From a checkpoint of a small mixture-of-experts model trained on Wikipedia: a softmax router, 6580 steps.
Below are experts of layer 8 (counted from 0) of a mixture-of-experts language model. Rows are named router (the router's row for the expert) and show model dimensions 0-127. Each number is 200 + 40 x the weight over its row's rms, rounded and kept within 0 to 999.
Before each expert's rows: "mostly gets" lists some tokens that are sent to it at least half of the time. This comes from a sample of Wikipedia text that the model never trained on.

# expert 7
mostly gets: " or", " among", " +", " and", " approximately", " than"
router,206,226,99,197,240,265,179,221,215,249,204,186,174,135,235,143,209,242,202,233,149,245,175,212,195,119,221,186,192,240,253,178,133,162,224,213,185,222,169,251,202,167,187,226,194,180,211,226,159,244,198,296,175,213,199,160,167,186,232,249,283,211,163,261,198,187,246,181,226,142,164,194,161,184,167,274,240,212,183,137,199,162,199,237,167,198,238,191,237,228,167,259,224,130,311,169,217,214,181,191,185,177,265,249,157,199,220,196,200,301,200,182,184,227,169,224,171,116,225,176,219,244,254,234,184,168,219,177

# expert 11
mostly gets: " government", " Minister", " politician", " Council", " political", " Army"
router,172,154,208,174,194,226,165,202,180,229,181,193,206,238,193,171,177,205,173,208,208,279,203,126,203,157,186,153,220,246,220,162,205,237,184,207,149,187,220,246,181,220,245,159,183,139,221,241,183,182,191,195,243,177,192,212,221,199,168,222,200,152,238,190,207,233,184,203,263,207,163,264,282,240,150,217,247,234,125,232,219,94,163,157,176,166,209,166,126,153,180,172,146,224,207,194,286,263,244,217,275,130,187,209,196,213,218,146,81,188,202,212,216,191,194,185,273,272,200,164,194,220,229,167,180,146,173,218

# expert 3
mostly gets: "---|---|---|---|", " MPC", " ==", "′", " JPL", "|---|---|---|"
router,187,215,228,250,154,204,203,283,173,227,165,234,183,140,209,237,237,179,247,217,220,242,135,151,209,152,221,198,209,249,187,204,138,159,186,214,214,187,242,227,201,200,235,222,196,223,132,235,158,221,253,194,263,221,145,205,166,165,128,191,275,168,230,189,160,185,242,168,196,218,219,123,206,171,151,210,144,233,194,242,182,143,120,197,232,230,165,174,257,171,186,153,180,182,214,222,237,206,187,190,241,232,211,225,164,250,222,212,209,213,93,147,243,242,181,235,151,264,226,174,189,189,132,167,239,173,231,244

# expert 13
mostly gets: " began", " used", " took", " moved", " made", " played"
router,197,223,148,215,232,236,165,207,167,207,159,196,191,153,251,215,214,192,230,208,256,141,176,136,236,193,192,146,204,203,189,202,201,185,138,184,120,319,285,240,182,143,227,167,168,232,151,227,185,216,161,204,208,281,153,145,151,125,241,136,161,138,159,235,207,202,226,205,196,268,157,211,294,228,199,207,179,202,171,148,279,205,128,134,265,259,193,200,176,213,256,167,212,204,264,183,258,280,185,112,180,236,173,165,260,163,180,200,153,308,176,189,239,237,243,127,203,191,251,219,256,189,182,166,174,160,222,255

# expert 2
mostly gets: " New", " North", " South", " National", " Royal", " West"
router,149,139,169,214,163,181,141,198,221,215,155,205,174,151,194,286,247,233,226,196,172,297,164,180,137,198,176,160,202,191,235,181,144,162,264,260,144,148,215,229,178,178,263,200,185,120,194,248,226,183,259,221,203,170,140,218,154,189,168,281,211,138,228,249,245,163,242,237,271,172,209,221,198,264,147,228,274,262,196,226,276,164,185,113,170,190,219,198,205,237,159,178,165,201,180,112,238,221,213,219,203,154,239,186,144,263,194,185,129,239,279,189,214,174,181,213,294,237,113,236,230,180,154,244,241,187,174,205

# expert 8
mostly gets: " MPC", " surface", " hair", " designed", " engine", " valve"
router,168,194,191,196,208,239,163,215,127,226,124,246,243,113,216,164,242,220,228,153,205,212,171,148,206,198,230,191,275,271,146,169,183,109,287,282,117,246,215,192,234,164,250,163,228,183,204,210,139,251,229,249,260,215,145,188,117,206,185,244,153,200,169,200,182,239,247,239,213,205,224,195,173,267,179,189,243,197,188,152,263,198,181,171,210,128,143,128,247,221,126,206,262,159,226,189,276,252,191,242,227,129,305,258,166,193,207,144,233,240,193,204,252,187,225,225,173,218,240,181,275,190,204,267,135,188,218,292

# expert 5
mostly gets: " re", " O", " G", " Re", " Co", " D"
router,218,240,175,214,211,210,95,256,168,268,202,216,223,148,201,143,214,181,258,186,156,215,173,204,207,222,182,208,198,227,190,198,177,176,229,221,167,156,295,197,219,135,242,197,203,190,133,153,201,221,194,200,252,175,172,186,151,158,257,227,195,264,239,196,194,241,206,117,214,221,173,128,262,193,177,299,192,265,166,176,170,197,203,207,202,188,176,174,218,131,181,239,108,200,164,165,223,191,192,185,223,177,191,174,195,247,146,159,183,241,164,140,195,199,187,163,173,154,205,159,199,113,117,177,240,222,170,173

# expert 9
mostly gets: " \"", " $", " ", " '", " un", " An"
router,231,241,192,191,206,201,112,173,168,196,180,286,164,175,232,171,266,176,239,217,123,242,211,152,231,105,112,153,228,244,170,192,173,203,158,226,222,270,238,281,127,185,229,239,204,140,151,157,179,224,197,193,232,212,186,186,277,152,202,167,298,196,246,293,171,224,217,114,203,199,260,253,222,216,146,157,223,187,206,177,192,194,128,199,200,176,195,198,238,186,175,214,135,235,214,209,262,101,260,246,144,159,194,171,237,177,162,201,253,206,167,242,251,227,93,199,221,87,166,198,265,152,254,191,239,140,206,237

# expert 6
mostly gets: " the", " this", " their", " his", " its", "The"
router,142,170,178,169,225,207,233,175,169,250,172,161,188,172,188,236,228,117,235,205,168,202,190,145,239,179,165,153,200,286,195,141,126,202,236,279,143,153,248,311,217,149,200,191,209,199,238,245,157,307,131,218,237,235,188,220,236,168,168,233,221,184,168,268,240,209,189,218,236,162,120,233,229,206,174,259,204,224,102,215,210,157,160,174,191,195,235,192,204,209,198,167,169,139,243,231,197,210,213,201,205,211,201,175,195,250,213,199,179,163,190,237,250,210,220,199,129,208,194,241,284,180,140,215,124,259,169,243

# expert 1
mostly gets: " during", " before", " when", " against", " in", " where"
router,159,238,126,211,195,235,152,237,204,209,216,203,240,188,141,178,299,228,293,136,140,239,127,194,176,246,207,193,238,240,161,130,239,235,184,263,148,212,285,246,131,179,216,225,192,193,149,254,205,228,170,162,213,187,108,217,233,269,153,236,188,219,236,228,289,237,219,239,193,176,205,233,148,222,232,217,117,235,154,136,197,223,205,208,205,217,192,198,255,224,159,262,193,208,218,118,197,174,213,175,189,187,183,176,131,220,233,173,142,267,189,189,159,259,89,147,206,127,189,143,241,207,170,206,253,207,168,178

# expert 10
mostly gets: " who", " they", " he", " she", " They", " could"
router,162,243,160,245,255,254,203,214,222,200,181,178,229,193,204,137,187,202,263,137,229,156,191,203,210,177,201,176,169,235,216,194,165,164,191,165,153,89,143,266,181,218,249,203,170,76,188,270,226,186,197,155,227,171,174,172,156,205,215,223,258,284,175,182,207,268,202,238,262,207,190,216,242,214,178,194,208,241,219,167,242,202,205,210,209,202,167,185,181,127,156,203,168,215,177,196,208,190,207,221,295,160,232,179,178,207,259,202,175,191,180,217,199,294,193,151,253,175,111,204,166,220,175,217,218,307,212,218

# expert 0
mostly gets: " village", " It", " JPL", " population", " mm", " million"
router,142,182,183,191,221,180,210,222,167,207,214,236,158,160,253,154,209,156,163,180,268,240,173,180,269,148,281,174,238,277,198,185,284,162,243,186,128,162,240,240,175,196,247,170,145,159,255,128,221,204,193,178,263,237,188,166,244,164,205,203,201,156,117,223,202,213,237,208,175,174,166,213,219,204,128,201,238,214,149,143,218,73,187,186,217,229,143,190,171,219,169,183,172,178,242,193,165,219,148,238,204,170,255,224,262,206,236,180,156,208,203,212,216,248,178,151,223,260,181,204,162,141,235,245,184,194,263,291

# expert 15
mostly gets: " P", " ==", "==", " V", "See", " ==="
router,208,197,211,186,211,250,159,213,179,245,122,207,245,192,155,216,213,190,183,204,147,134,155,135,143,186,147,219,288,169,136,155,211,169,246,259,235,226,251,199,184,160,202,217,157,168,203,173,178,167,156,248,186,200,215,179,219,189,164,206,265,252,205,175,208,252,184,246,181,134,132,259,236,297,208,199,167,195,184,173,287,214,234,206,189,212,159,217,176,152,217,243,228,146,182,163,204,168,249,206,245,192,227,243,240,246,248,138,145,215,150,171,234,209,88,201,144,209,171,229,230,180,205,145,215,198,190,320

# expert 14
mostly gets: "born", "–19", " appointed", "On", " born", " 1965"
router,180,201,199,249,231,250,175,229,149,146,162,252,140,154,203,272,239,179,180,171,202,159,217,171,210,276,154,159,205,185,201,189,260,147,223,255,231,130,239,215,193,195,237,217,179,217,248,172,151,243,191,257,198,182,150,233,131,180,140,154,197,180,224,214,227,199,179,156,212,155,180,263,253,200,219,207,175,217,170,147,124,140,211,202,181,148,172,267,207,213,163,221,170,163,168,233,231,192,233,230,182,232,199,146,151,211,184,227,205,225,216,124,232,232,217,202,199,142,121,168,188,176,210,263,202,189,224,282

# expert 12
mostly gets: " David", " Robert", " James", " Richard", " Michael", " William"
router,186,190,150,212,154,180,164,226,197,217,202,218,200,195,211,184,197,205,238,152,212,221,183,188,229,161,229,104,269,248,257,159,131,209,204,185,132,237,203,188,177,197,209,254,174,166,184,200,72,162,167,242,163,193,185,209,158,229,148,153,212,188,232,232,257,283,226,264,228,200,246,212,181,205,168,239,197,283,184,146,224,247,154,235,167,130,171,238,219,229,170,228,126,141,189,222,224,222,181,238,177,207,237,248,161,238,191,193,165,297,231,192,262,281,144,153,203,199,180,253,177,225,150,197,269,175,250,184

# expert 4
mostly gets: " Votes", " %", " Score", "----", " Candidate", " Singles"
router,198,152,171,219,170,220,200,202,205,210,162,205,173,184,93,131,170,156,200,187,217,168,213,204,196,165,196,192,129,186,209,180,160,231,228,205,172,200,216,170,187,171,235,183,130,171,176,152,186,226,205,200,244,241,265,184,129,80,175,197,179,203,214,224,185,251,229,221,152,235,211,247,171,122,206,230,164,262,192,188,253,199,281,65,202,265,176,124,184,199,277,282,244,239,173,214,185,218,167,205,235,181,185,166,141,231,207,186,175,200,258,187,218,181,203,183,234,180,244,211,178,156,151,182,153,236,247,259